config.yaml
n_layer: 13
routed_scale: 2.0
dataset: "wikipedia_en"
Below are experts of layer 9 (counted from 0) of a mixture-of-experts language model. Rows are named router (the router's row for the expert), gate (a neuron's input weights, with its number), up (a neuron's input weights, with its number) and show model dimensions 0-127. Each number is 200 + 20 x the weight over its row's rms, rounded and kept within 0 to 999.
After each expert's rows: a language model's description of what the expert responds to. This comes from a sample of Wikipedia text that the model never trained on.

# expert 10
router,219,257,191,192,236,198,196,188,192,207,209,199,184,230,214,186,180,188,169,193,228,184,219,207,178,177,218,208,213,244,232,216,189,203,213,200,193,179,218,211,170,225,246,218,220,230,186,187,213,227,209,223,207,157,192,192,161,209,199,205,230,221,248,180,223,208,210,213,213,196,206,211,221,202,230,176,226,186,163,207,162,213,210,225,222,183,176,225,237,194,215,203,212,209,195,186,206,213,164,219,189,222,172,181,187,199,193,204,203,197,190,196,215,210,196,219,183,194,209,214,237,184,186,200,213,231,181,195
gate0,203,210,203,162,204,192,178,178,203,207,163,184,189,205,181,241,189,217,199,192,182,233,193,195,198,239,151,197,208,212,185,140,203,206,207,188,189,204,186,202,225,228,161,185,202,215,197,184,229,210,189,235,212,193,165,218,197,217,207,191,217,235,223,198,204,244,184,225,196,202,168,210,199,146,215,237,196,218,199,216,234,202,225,190,183,206,198,209,190,195,176,222,217,196,200,188,202,193,220,170,222,181,223,225,204,200,177,180,166,193,197,182,194,205,221,187,209,210,226,198,174,174,190,216,172,230,212,215
up0,179,220,174,163,194,211,155,191,245,212,184,171,217,244,188,189,194,166,175,183,215,177,221,169,191,166,210,209,207,213,184,182,233,170,178,206,218,212,179,234,206,225,164,208,181,197,183,198,180,237,185,190,198,202,208,224,206,195,189,205,182,235,165,184,205,218,194,168,194,245,187,213,240,219,195,196,217,213,180,197,202,220,216,225,188,192,191,207,177,185,200,220,203,203,223,221,190,214,202,190,221,213,179,208,216,205,207,212,198,201,183,213,162,226,200,187,195,225,243,197,215,216,228,190,224,221,191,220
gate1,162,157,189,201,217,184,172,176,169,218,186,203,211,186,213,223,200,210,214,204,205,218,180,211,189,248,189,236,137,226,204,183,185,213,208,199,182,220,233,178,180,215,168,218,223,199,207,194,198,193,199,173,172,187,199,218,218,151,206,182,194,191,194,189,189,217,217,197,195,201,179,220,204,232,195,183,207,201,208,166,179,205,170,210,194,175,190,173,177,195,213,164,168,196,228,217,199,197,193,217,187,221,182,227,192,197,201,240,186,192,197,182,210,162,168,217,162,187,221,171,188,214,200,228,194,203,191,189
up1,184,196,187,186,184,194,203,210,222,222,194,195,239,213,225,256,186,219,215,217,175,174,206,230,187,189,189,217,201,194,178,251,207,238,223,164,210,164,162,172,231,200,197,192,199,167,188,192,183,204,187,182,205,178,196,189,227,191,211,170,180,188,187,216,184,163,218,174,198,205,225,198,206,222,217,215,198,172,224,193,188,211,187,210,189,205,179,199,200,200,185,190,193,223,204,218,140,238,207,200,231,226,182,222,238,201,165,212,200,209,179,180,172,208,221,202,170,186,211,194,191,201,208,208,209,187,179,192
It responds to: Lone space tokens. Bare space tokens, especially in tables between bars or before an unusual next word, as in All values, EPS sampler.

# expert 8
router,228,222,231,194,189,201,166,178,208,190,201,199,183,194,202,174,178,178,179,181,226,186,220,185,175,201,206,187,191,196,191,204,207,169,209,231,216,184,226,215,198,209,200,203,237,205,183,176,237,221,163,194,226,198,236,199,191,185,164,230,198,184,223,200,182,219,180,213,232,208,182,200,233,240,201,183,176,222,173,210,182,213,198,216,221,193,179,190,228,210,208,175,184,209,198,221,194,230,183,188,202,187,192,212,160,224,202,218,177,225,214,210,187,183,196,224,176,203,202,214,221,173,185,195,239,217,183,268
gate1,205,203,181,204,197,205,158,198,178,208,170,221,183,176,189,233,200,237,185,198,221,214,191,234,207,190,191,210,214,210,163,218,206,208,213,188,210,158,229,215,211,198,230,204,187,206,207,170,170,198,205,207,184,176,238,208,221,183,178,193,189,191,198,191,201,231,201,185,250,239,166,173,189,214,226,183,191,180,195,216,213,195,173,178,162,247,188,208,231,215,176,203,167,194,203,211,208,240,209,178,174,225,205,224,198,203,159,203,178,199,211,209,182,174,230,233,177,200,198,212,227,196,202,213,199,202,186,194
up1,178,180,238,197,200,224,189,212,216,189,194,217,185,201,178,202,178,215,194,190,183,202,203,234,194,167,205,223,244,219,199,176,217,187,177,164,211,190,208,195,163,181,202,237,194,170,226,214,214,225,179,200,196,198,205,195,200,228,165,181,179,214,189,184,214,172,187,215,182,227,191,158,191,159,220,190,204,250,231,221,210,198,235,185,211,196,200,175,183,228,209,213,221,228,210,194,191,205,199,179,224,201,178,197,214,234,201,202,262,210,225,196,185,160,201,196,207,199,214,162,194,207,196,188,202,217,181,208
gate2,212,192,214,179,186,161,195,194,191,160,188,192,175,194,189,192,177,190,185,210,195,213,235,180,200,226,194,224,169,178,208,201,169,178,170,193,219,215,222,196,163,221,181,219,236,208,194,202,179,210,197,195,236,172,218,184,196,187,193,190,174,208,248,174,233,243,178,211,216,192,223,178,209,223,181,182,186,188,239,185,196,187,193,211,159,171,186,225,212,222,206,189,231,178,229,192,205,215,189,181,172,219,203,172,201,204,181,232,235,235,194,230,187,190,209,228,210,193,203,207,179,181,187,176,207,204,190,219
up2,204,189,200,212,161,170,226,178,207,168,208,200,186,217,204,219,217,197,210,174,204,187,188,181,194,185,158,182,220,240,209,200,173,195,189,181,207,195,203,224,192,189,206,219,248,208,218,193,201,211,196,195,201,199,213,207,195,182,217,198,181,176,194,188,196,205,158,178,217,217,206,217,192,222,191,192,179,195,204,229,210,173,168,168,215,210,186,143,183,194,178,146,171,207,176,208,176,185,233,172,180,172,208,212,191,164,216,239,182,200,222,194,188,176,178,182,189,195,249,202,191,199,201,212,190,211,213,240
It responds to: Word-opening syllable pieces. First syllable pieces of longer words after a space or hyphen, such as con, dis, di, li, lo, as in dissolved, consecutive, weightlifting.

# expert 18
router,206,202,201,177,225,181,229,195,216,203,218,179,190,221,217,201,173,177,231,197,215,206,233,234,175,168,190,211,212,196,234,196,200,181,209,217,230,180,187,230,199,173,239,235,171,217,202,183,207,228,208,223,201,189,238,201,214,186,172,181,200,201,232,195,204,208,194,221,183,179,189,183,225,232,203,177,212,220,192,223,156,223,208,193,204,189,174,236,227,225,214,214,194,215,211,154,226,193,184,189,215,182,208,170,176,236,193,200,210,191,211,213,155,184,193,213,180,183,196,215,229,168,207,178,192,211,197,173
gate3,204,215,231,189,186,228,203,196,187,180,209,209,183,204,206,219,216,187,192,197,179,201,182,188,208,207,210,170,200,207,174,183,209,207,202,174,199,204,173,161,227,175,197,223,217,205,207,192,160,228,271,182,207,189,256,209,191,165,225,212,204,226,170,187,181,198,171,201,181,188,154,191,203,217,191,221,209,198,194,191,205,218,200,158,201,165,190,226,152,213,189,228,217,231,196,192,188,214,178,217,167,189,207,220,215,209,194,196,179,214,185,219,161,190,187,211,208,188,191,164,217,214,209,224,181,183,212,197
up3,220,215,196,174,209,189,202,221,176,239,180,211,198,230,194,204,205,206,200,180,211,213,206,165,214,219,187,181,197,186,211,194,190,227,200,189,203,224,218,204,205,189,184,185,189,216,196,159,159,196,244,196,223,178,249,240,159,193,193,214,201,207,180,180,195,196,179,168,202,218,181,177,189,223,192,190,208,226,165,184,232,216,201,189,225,156,225,212,177,196,202,196,177,182,191,208,219,231,203,208,152,195,189,205,183,204,217,208,218,216,172,228,190,192,244,219,175,230,176,210,195,212,196,218,193,187,240,227
gate4,226,219,167,256,233,233,194,222,208,200,220,168,182,206,216,193,167,218,195,199,194,216,216,229,204,191,230,217,191,216,202,237,153,191,176,189,208,168,205,171,226,216,211,187,191,232,200,204,183,161,193,212,195,208,220,198,181,229,210,183,171,174,191,224,186,231,186,206,191,188,213,242,196,192,207,207,195,218,208,220,188,172,220,194,229,180,179,207,186,191,195,228,181,217,170,204,200,213,211,210,217,212,214,216,208,213,184,168,225,234,187,210,180,197,200,209,226,216,182,188,241,214,187,179,220,229,229,188
up4,188,188,209,167,207,165,175,207,219,170,161,221,222,203,202,201,184,179,185,249,186,205,217,204,172,156,190,204,205,198,196,206,193,195,230,207,176,208,194,211,220,228,183,186,219,223,191,192,194,176,172,213,211,205,204,181,222,181,184,234,203,209,214,227,194,213,196,182,225,197,195,209,177,205,220,182,212,208,190,194,180,196,256,202,198,237,220,207,188,204,240,201,229,192,213,201,179,217,199,213,201,190,196,197,176,224,188,187,186,199,173,216,222,221,174,206,217,220,244,249,169,200,208,142,224,217,223,187
It responds to: Plural noun endings. The plural s and es endings on nouns, plus plural words like years, people, children, often in headings and table labels.

# expert 26
router,176,231,202,191,206,203,192,182,193,200,195,188,205,231,205,188,163,196,212,186,223,175,221,208,166,184,210,226,203,191,186,212,188,226,240,195,212,188,175,219,209,252,189,216,201,193,180,182,188,183,192,226,202,194,180,187,200,202,236,188,220,174,236,186,226,251,217,234,197,190,256,197,174,211,227,201,202,176,191,232,178,234,193,220,207,178,157,214,200,187,189,203,235,205,183,180,223,217,214,206,180,192,208,198,180,231,177,200,204,159,186,202,196,224,206,199,195,181,194,211,203,185,214,177,177,235,216,226
gate3,186,223,195,197,187,221,195,181,219,273,221,214,206,192,220,213,170,178,197,217,182,222,226,203,201,189,186,176,195,215,180,220,188,243,206,198,146,217,234,197,237,206,206,187,220,209,178,190,162,208,233,213,204,228,202,184,209,185,217,208,183,177,228,211,241,230,213,221,162,207,175,183,229,214,211,211,222,208,180,210,218,164,210,213,206,188,210,187,192,206,207,220,200,168,174,201,200,190,182,201,199,196,218,197,204,180,204,195,212,225,193,207,194,198,173,188,231,170,197,199,207,183,191,201,189,147,191,166
up3,197,206,196,159,199,147,248,215,225,192,211,178,203,219,219,200,215,222,186,185,221,172,201,179,204,194,199,175,172,187,158,209,204,219,228,202,218,201,214,181,163,211,198,185,163,212,191,222,213,202,198,186,215,190,180,204,202,202,213,224,197,205,233,207,216,207,215,205,231,150,193,238,223,202,192,181,211,205,212,221,159,185,201,220,209,202,234,182,203,216,250,197,227,202,219,196,217,219,171,193,197,164,228,199,201,196,205,227,216,183,235,176,202,208,196,189,207,162,178,227,177,207,212,215,201,211,167,189
gate4,203,210,219,196,212,174,217,174,217,190,222,219,200,236,212,223,206,220,197,194,209,209,201,205,215,217,163,204,213,178,182,192,200,225,183,268,211,178,229,193,248,219,188,208,198,185,199,167,220,183,222,188,239,206,219,178,179,212,214,188,180,203,221,222,206,187,214,221,173,173,165,198,209,193,196,239,189,224,203,170,231,176,225,214,168,195,240,174,214,193,195,180,199,211,201,229,213,183,199,204,156,178,204,169,159,218,198,219,209,189,221,202,202,170,218,181,206,213,174,208,192,184,199,181,208,221,216,209
up4,212,179,201,176,203,195,194,207,175,228,251,235,142,226,200,196,225,198,193,216,215,194,181,208,229,185,200,206,193,183,189,212,190,218,195,206,188,211,200,184,201,219,193,220,208,182,194,156,214,235,204,192,211,207,204,197,221,231,185,214,200,193,239,199,203,212,186,229,217,194,207,190,209,185,166,196,227,184,234,199,205,197,190,203,213,228,195,181,182,184,216,174,182,175,191,211,220,157,186,208,196,177,181,202,176,236,175,211,218,174,202,234,227,155,202,177,235,229,204,156,191,215,207,221,169,194,235,209
It responds to: Line-start dashes and table rules. Hyphens opening list or infobox lines after a line break, table rule dashes and pipes, and some slashes and quotes.

# expert 7
router,233,203,209,197,182,227,183,193,217,182,193,205,179,212,232,155,171,200,200,182,209,187,202,241,196,178,220,176,252,234,212,190,205,210,197,189,176,201,234,206,187,221,197,192,210,181,154,175,221,193,195,208,193,193,226,241,200,221,167,196,222,190,193,236,183,214,189,215,175,216,190,198,179,187,195,209,205,168,196,218,166,184,180,206,205,188,158,194,223,194,189,234,197,219,190,190,225,205,183,209,173,212,171,155,195,197,197,223,173,193,219,206,203,195,182,191,162,167,222,175,192,172,206,192,167,214,196,208
gate0,209,229,163,218,185,204,179,181,235,170,207,191,193,223,175,169,162,249,195,204,191,205,197,169,200,196,210,223,239,178,213,223,228,202,193,210,162,166,194,194,213,194,182,216,167,189,183,207,218,218,189,226,216,193,203,216,218,212,207,195,190,211,208,218,211,178,177,218,197,202,196,197,211,248,189,233,218,191,155,201,189,210,159,190,204,209,170,171,206,167,191,218,193,203,218,202,201,194,180,207,199,168,210,229,220,197,182,211,161,195,194,260,225,199,199,213,218,176,211,202,209,181,174,213,180,191,203,182
up0,174,151,203,197,207,180,215,175,209,246,178,183,246,190,220,173,197,200,185,216,225,205,190,198,202,237,231,190,220,181,180,188,196,190,198,190,192,217,209,192,198,226,202,203,214,228,183,201,184,204,192,171,190,230,229,180,191,177,186,223,228,190,174,222,186,231,186,217,229,191,193,200,222,203,200,214,184,185,183,190,212,198,204,219,227,227,162,239,226,189,220,155,208,200,216,192,177,193,192,236,241,233,171,194,194,196,207,186,187,226,176,168,182,181,169,211,191,200,185,224,181,208,221,169,195,195,178,201
gate1,221,198,191,183,196,193,174,219,202,191,227,185,193,188,180,198,222,178,209,184,171,197,213,202,225,181,232,218,205,218,214,200,185,193,239,229,195,205,211,203,207,219,177,194,251,189,204,175,235,209,180,164,195,196,186,238,202,174,191,211,231,201,243,209,189,197,185,202,186,182,189,174,196,212,199,226,249,183,188,204,250,209,200,227,208,189,191,222,214,189,212,212,177,214,200,216,245,222,197,193,183,193,158,236,224,176,199,217,231,178,201,199,215,214,217,166,205,168,201,166,191,194,226,197,229,176,180,182
up1,199,214,213,205,257,185,208,166,220,260,224,182,178,220,212,203,212,178,187,216,194,225,183,207,183,186,227,197,221,202,160,187,210,202,189,197,174,186,153,199,191,236,201,176,198,178,173,196,220,208,215,175,207,173,222,195,193,216,216,197,182,208,176,212,204,197,196,189,180,212,213,237,176,208,175,217,220,177,165,229,205,199,219,217,200,223,179,191,183,228,192,204,196,176,237,181,181,209,181,189,199,200,205,194,187,211,168,193,232,173,204,176,209,175,171,190,166,200,198,168,183,172,201,215,212,160,207,216
It responds to: Name-initial syllables. Capitalized first syllables that begin proper names, often after a table bar or comma, such as Al-bert, To-dd, Ma-vericks, St-ich.

# expert 22
router,192,195,198,167,206,205,190,183,230,207,203,228,198,208,192,195,177,179,199,182,231,203,203,224,236,195,178,190,207,224,225,212,210,198,221,211,222,175,238,207,212,235,204,191,226,226,166,187,197,196,209,213,247,231,218,228,205,189,195,203,198,196,200,230,221,199,196,201,222,180,241,175,249,206,233,136,202,178,182,216,179,197,177,212,231,206,186,209,219,191,202,187,209,238,201,230,200,173,204,218,207,213,203,144,168,229,191,190,201,190,215,215,208,193,197,207,173,212,214,192,190,182,224,208,198,234,204,192
gate1,197,208,178,186,213,170,213,182,217,209,210,208,202,186,190,232,217,193,168,229,197,205,196,217,190,193,156,224,215,181,199,211,184,210,177,206,217,228,185,218,194,187,189,186,193,209,208,172,233,175,207,213,236,224,232,189,236,212,195,196,186,178,226,199,245,185,197,197,136,180,169,192,182,200,222,207,175,213,190,222,220,185,196,187,225,183,214,172,169,208,160,202,173,198,226,196,178,211,217,190,192,183,198,207,208,185,194,168,218,171,190,205,219,214,182,218,239,188,191,218,222,167,198,206,251,229,211,191
up1,188,187,162,225,217,212,201,197,201,198,211,185,244,244,154,207,224,201,187,183,210,184,206,197,177,200,185,221,203,202,215,220,180,181,210,198,233,227,204,196,160,222,175,215,208,201,218,190,167,220,209,218,214,200,235,192,202,244,175,208,182,220,206,218,212,229,169,210,180,176,236,178,190,187,193,205,222,215,208,203,192,194,179,200,183,233,214,209,180,179,215,165,222,205,184,182,170,219,184,238,196,183,204,190,250,170,195,181,225,192,206,196,193,197,189,217,217,174,185,215,223,198,188,175,226,176,162,186
gate2,172,223,219,184,209,216,225,209,171,177,202,177,179,190,228,248,207,237,225,196,200,167,220,188,196,222,200,184,186,161,204,204,181,207,218,204,212,222,205,182,214,181,227,256,202,203,209,214,191,188,192,198,227,216,237,217,175,157,227,180,217,198,199,190,190,184,192,199,189,209,177,233,214,188,213,191,212,187,160,192,213,189,179,180,211,183,192,188,169,197,206,207,175,213,172,151,215,214,212,163,228,205,199,191,185,218,225,213,187,197,217,201,205,196,247,231,184,188,193,220,192,215,216,158,219,214,190,193
up2,207,189,207,192,160,213,213,199,208,213,210,233,198,232,180,188,161,224,204,179,200,171,201,207,186,219,206,182,238,181,228,171,229,234,199,225,193,189,189,162,217,221,212,182,212,202,160,157,182,203,236,209,217,212,231,223,205,182,183,228,194,189,185,226,187,200,219,185,191,202,186,198,193,183,203,203,168,243,223,186,242,207,193,226,199,194,193,209,195,221,216,230,223,229,192,189,200,222,191,203,207,171,221,184,210,230,237,168,215,225,179,224,194,233,189,203,175,211,177,231,193,199,193,185,182,194,218,185
It responds to: Word-initial capital letters. Single capital letters starting a word or acronym, usually after a dash, bar or comma, such as P-ublic, M-ickey, G-PRS, C-IA.

# expert 5
router,204,231,177,196,224,196,193,174,207,191,236,189,192,210,225,168,160,184,184,174,230,215,205,230,212,206,255,227,200,212,204,199,198,234,199,205,202,197,205,226,199,206,212,221,188,184,196,179,194,249,203,222,200,168,203,188,201,170,211,189,212,208,242,200,221,235,195,228,192,202,194,187,208,216,190,177,208,180,195,231,165,188,195,239,206,208,238,215,209,213,183,233,209,199,183,185,229,190,174,243,183,195,184,195,191,197,173,202,186,210,243,217,205,173,195,192,177,191,206,205,226,176,224,181,180,213,224,234
gate3,202,156,198,155,213,180,194,214,190,211,211,230,188,234,260,200,238,213,196,236,206,208,186,218,215,211,191,203,192,189,225,162,207,188,204,206,195,183,172,210,175,204,232,200,185,209,227,228,187,209,231,217,196,184,179,221,210,192,224,189,215,205,221,205,195,203,193,176,181,202,210,217,207,211,200,204,212,211,201,206,199,222,184,234,172,201,228,204,160,195,199,195,200,188,150,210,238,226,218,177,192,217,175,186,192,174,206,205,191,168,189,186,193,230,180,163,206,226,186,175,228,181,249,196,201,215,215,181
up3,188,191,180,203,198,210,215,150,185,198,195,194,185,221,209,225,230,190,187,235,214,175,179,222,206,216,203,232,198,172,187,187,225,200,192,185,224,205,213,192,166,147,229,225,203,181,171,206,217,192,211,160,220,185,206,180,172,183,178,197,188,243,178,187,197,171,222,235,181,206,161,221,196,195,173,174,160,178,206,182,187,208,209,191,231,181,197,200,155,198,204,179,165,215,193,177,226,173,185,181,197,211,209,197,193,191,196,226,241,217,188,183,172,200,213,211,190,192,182,207,200,204,211,164,208,191,194,202
gate4,192,199,189,199,192,233,185,199,179,202,238,226,215,192,220,157,214,220,189,229,178,199,188,213,174,166,193,173,210,203,226,205,176,185,178,193,221,218,189,200,243,199,191,237,198,185,183,205,189,235,207,198,203,187,189,216,211,154,193,168,187,182,190,203,191,214,176,192,200,217,173,224,218,163,204,202,218,208,195,155,199,225,177,185,219,191,190,187,199,171,206,223,176,222,204,195,195,232,235,205,197,196,185,179,201,170,160,217,223,209,211,187,192,213,147,203,224,225,195,177,192,220,218,228,213,246,200,191
up4,176,179,199,223,203,213,204,177,176,195,218,179,186,170,200,199,175,220,186,223,167,203,203,209,203,183,189,204,166,178,187,168,192,188,203,181,197,175,191,205,211,213,196,213,274,186,197,209,203,205,189,154,205,205,201,225,202,222,192,201,173,162,172,200,222,209,137,179,225,212,196,212,189,192,194,194,209,197,207,191,180,161,204,212,187,191,214,234,192,193,232,179,210,194,197,237,212,204,232,190,205,191,198,197,190,200,228,211,180,170,205,230,215,198,179,225,240,207,218,211,225,191,201,252,205,237,208,220
It responds to: Table and field separators. Pipe separators between cells in results and election tables, plus colons after infobox field names and slashes, as in Draw: 16.

# expert 30
router,201,232,185,172,197,226,207,171,237,203,225,212,223,210,190,208,190,187,194,219,195,200,183,226,180,193,202,218,223,222,232,211,205,208,226,203,198,220,207,225,210,174,197,208,188,191,176,194,208,203,184,196,208,210,191,204,207,214,202,179,213,202,200,231,218,198,199,188,210,160,212,219,227,203,241,178,193,192,200,246,172,200,179,183,238,183,210,229,233,200,241,200,226,217,186,199,207,227,202,197,203,196,189,159,216,239,179,182,189,236,177,187,193,198,188,220,189,167,206,165,219,155,221,174,182,224,244,236
gate5,190,195,217,214,223,185,184,223,217,246,187,198,163,171,174,193,237,211,165,214,198,197,190,203,173,170,204,179,185,185,161,195,177,201,198,166,160,191,221,199,199,180,183,213,204,227,180,191,192,195,187,196,194,215,224,218,218,191,214,196,215,180,185,168,208,206,203,186,186,182,214,204,229,214,198,152,149,193,189,226,183,193,200,208,215,240,222,178,186,180,207,179,182,198,207,166,166,199,180,196,200,222,186,191,189,210,215,217,211,233,243,194,220,229,181,185,218,200,189,205,169,242,217,198,221,219,174,209
up5,197,202,186,198,198,188,203,204,241,232,204,165,221,188,210,207,241,191,237,169,213,208,206,223,172,194,170,180,217,202,198,209,181,211,193,201,205,214,158,201,161,188,177,165,180,216,227,164,216,201,221,193,216,215,235,199,180,194,200,171,213,202,199,214,183,191,233,176,207,236,217,230,202,196,180,222,210,184,174,227,181,215,215,227,218,186,177,197,200,179,191,213,183,181,244,202,196,193,209,205,230,195,176,213,188,230,212,194,187,178,188,195,217,226,162,195,174,188,200,227,221,204,198,138,202,196,171,198
gate6,221,180,217,207,178,223,182,173,194,179,181,196,239,188,203,191,187,159,218,202,222,184,202,215,190,178,190,187,220,194,240,215,218,224,214,195,184,206,200,215,186,207,208,183,212,180,260,178,215,208,190,225,215,228,211,228,182,216,191,209,204,185,214,185,181,185,177,185,179,229,178,171,192,195,200,215,218,181,172,170,213,182,193,195,218,231,144,165,197,185,222,179,165,183,201,192,184,194,212,229,204,179,188,184,184,193,226,167,215,224,222,225,213,204,169,180,205,215,184,225,221,220,209,196,230,190,163,186
up6,171,154,195,184,187,231,205,154,196,207,182,193,227,251,196,213,207,197,174,214,165,194,215,194,153,201,197,194,201,208,172,224,172,234,191,230,229,200,187,201,169,177,199,210,205,193,219,191,223,199,238,171,248,188,226,213,193,200,205,180,203,198,219,188,168,209,194,201,195,156,170,219,243,225,224,184,196,183,176,182,190,172,215,193,208,191,231,179,222,210,214,175,210,176,232,209,186,218,215,183,194,195,203,194,201,172,209,175,204,197,208,220,210,228,188,182,215,199,212,207,199,210,180,208,177,208,216,214
It responds to: Acronym capital letters. Capital letters inside acronyms and codes, often in chart or sports tables, such as ARIA, IFPI, IATA, ISBN, CNN.

# expert 27
router,214,215,192,200,184,231,174,216,218,211,240,174,228,217,221,199,178,233,189,180,221,199,244,188,210,207,209,189,192,205,210,210,211,178,172,224,208,200,216,197,196,222,209,205,196,202,187,166,229,223,151,214,219,210,217,214,165,184,173,183,189,209,185,232,199,185,204,224,219,201,191,170,217,181,222,187,189,203,188,236,181,213,198,183,227,175,205,212,181,197,219,185,228,215,163,168,240,205,177,217,205,181,169,186,201,181,176,201,210,188,220,202,180,214,188,223,177,208,197,204,224,139,224,203,166,210,220,214
gate0,212,222,180,204,195,212,191,209,197,197,199,180,206,218,206,208,149,170,211,201,181,187,208,193,233,161,153,176,229,214,248,225,209,195,173,191,171,185,189,202,198,205,205,182,186,188,184,185,166,170,215,221,194,202,161,206,189,193,168,201,200,206,155,168,225,189,213,194,197,212,215,203,202,199,238,232,179,205,205,204,181,191,236,201,219,176,192,198,167,222,208,192,216,215,204,212,177,210,190,176,189,216,181,218,189,176,231,208,193,194,246,169,181,209,187,203,238,207,241,220,219,190,231,191,195,216,179,185
up0,192,208,171,203,223,205,174,163,186,242,194,197,190,239,197,144,194,201,163,210,212,185,222,192,204,209,174,182,203,186,182,231,183,177,208,219,225,225,228,201,204,191,200,219,202,168,190,203,159,202,176,175,172,207,192,231,153,175,186,209,174,171,189,167,195,187,185,208,215,216,179,189,207,183,203,197,251,202,180,212,179,197,193,173,204,211,249,214,183,232,217,205,187,181,209,196,208,214,169,212,197,202,202,193,202,221,183,185,180,237,218,223,182,209,192,218,205,245,208,197,216,209,199,218,203,213,189,218
gate1,221,202,221,152,199,176,201,220,160,199,228,216,194,189,240,199,215,169,200,217,217,209,212,181,224,182,202,213,170,207,189,183,227,192,183,245,226,204,176,220,217,179,228,187,208,210,182,198,178,223,186,177,187,186,219,191,196,188,170,237,195,208,214,168,208,187,207,194,190,209,184,191,205,181,242,192,206,205,196,227,196,199,181,197,221,163,196,220,217,178,237,179,182,221,183,243,187,230,213,212,203,216,191,191,172,205,174,194,186,219,234,193,174,222,170,213,184,207,183,226,189,180,202,210,177,188,163,237
up1,209,184,202,210,203,196,173,218,206,231,188,225,205,225,222,195,191,204,181,178,211,196,189,190,241,178,207,222,226,180,185,204,201,203,199,169,172,234,201,205,229,206,174,211,181,157,227,234,204,223,217,143,212,206,212,177,194,152,186,182,224,213,219,165,202,231,229,199,187,209,202,218,223,220,186,202,223,189,203,193,183,175,199,188,194,221,214,193,211,184,200,220,185,188,210,208,211,202,180,245,181,224,170,196,199,216,209,262,205,178,160,207,222,197,190,196,199,180,215,216,194,185,239,197,178,186,207,220
It responds to: Foreign name letters. Single letters and short pieces inside non-English personal and place names, like Yıldız, Ildefonso, Sharma, including diacritic letters.

# expert 14
router,219,209,177,196,228,207,169,179,207,188,211,196,185,220,211,182,172,170,206,201,193,197,209,195,194,173,212,245,194,214,232,199,180,204,208,222,189,167,192,180,197,222,217,202,212,219,214,187,209,189,233,224,215,201,215,215,152,166,185,192,189,226,242,200,207,233,191,235,197,201,220,167,190,194,248,168,193,221,181,243,179,215,207,194,224,202,160,198,209,206,200,210,208,224,174,168,219,183,148,218,207,183,208,220,219,202,189,175,226,212,209,193,187,186,215,212,188,172,197,211,202,190,235,176,174,221,202,217
gate0,184,223,199,208,197,194,225,186,217,169,185,185,159,182,236,234,203,182,167,211,210,208,168,197,191,202,235,201,204,216,186,163,243,194,189,188,217,231,207,225,199,250,194,220,202,221,181,182,203,196,179,242,220,212,244,194,213,181,198,210,196,183,208,176,209,202,193,203,214,192,197,194,190,160,191,210,185,193,180,238,241,246,199,203,186,181,220,237,171,190,212,185,223,181,217,212,199,198,185,185,199,221,211,209,201,180,221,217,197,206,211,194,172,228,218,203,232,235,195,227,191,236,192,206,213,201,227,212
up0,179,192,187,194,224,209,190,226,215,169,182,226,213,204,217,209,225,200,226,218,168,182,229,229,197,218,170,209,207,205,183,215,155,217,210,196,206,203,169,168,166,218,202,197,200,183,233,205,194,202,180,210,223,200,175,216,177,203,237,191,214,201,203,184,166,194,194,185,220,241,182,225,208,229,223,205,203,177,199,184,185,189,210,201,163,159,189,186,227,232,189,236,182,235,212,212,213,199,214,185,203,170,187,181,225,184,182,202,192,184,199,217,252,151,214,182,211,203,202,201,214,194,194,231,176,182,218,180
gate1,161,216,176,196,236,227,152,201,195,241,145,184,194,227,151,207,194,198,234,202,225,219,203,220,167,266,181,229,190,177,233,168,209,208,180,195,205,193,204,188,191,182,194,207,205,225,204,172,223,184,183,202,182,212,204,217,181,211,201,210,180,217,200,217,193,258,216,219,213,191,187,184,182,187,201,204,170,194,186,200,198,203,208,223,191,203,194,209,229,215,187,218,185,183,187,185,220,157,187,216,189,209,230,202,191,196,181,201,179,169,206,232,190,190,198,201,197,208,186,206,207,210,192,194,198,190,201,169
up1,248,190,165,210,216,195,215,145,213,235,195,183,179,176,217,184,193,187,197,197,199,195,222,210,210,166,208,201,164,204,178,207,204,192,229,207,204,193,203,211,191,229,220,164,164,206,228,229,210,222,197,187,209,196,204,205,185,157,199,174,204,179,209,194,234,199,209,205,214,213,214,225,206,218,159,170,206,183,168,182,206,189,211,220,205,210,220,150,174,220,181,205,182,207,175,224,198,229,227,189,214,199,180,213,215,205,178,187,198,238,192,159,176,199,239,202,215,195,195,193,205,232,214,171,201,207,202,228
It responds to: Definite article and possessives. The word the, and possessives his, her, its, their, after prepositions or verbs, especially marking the first time.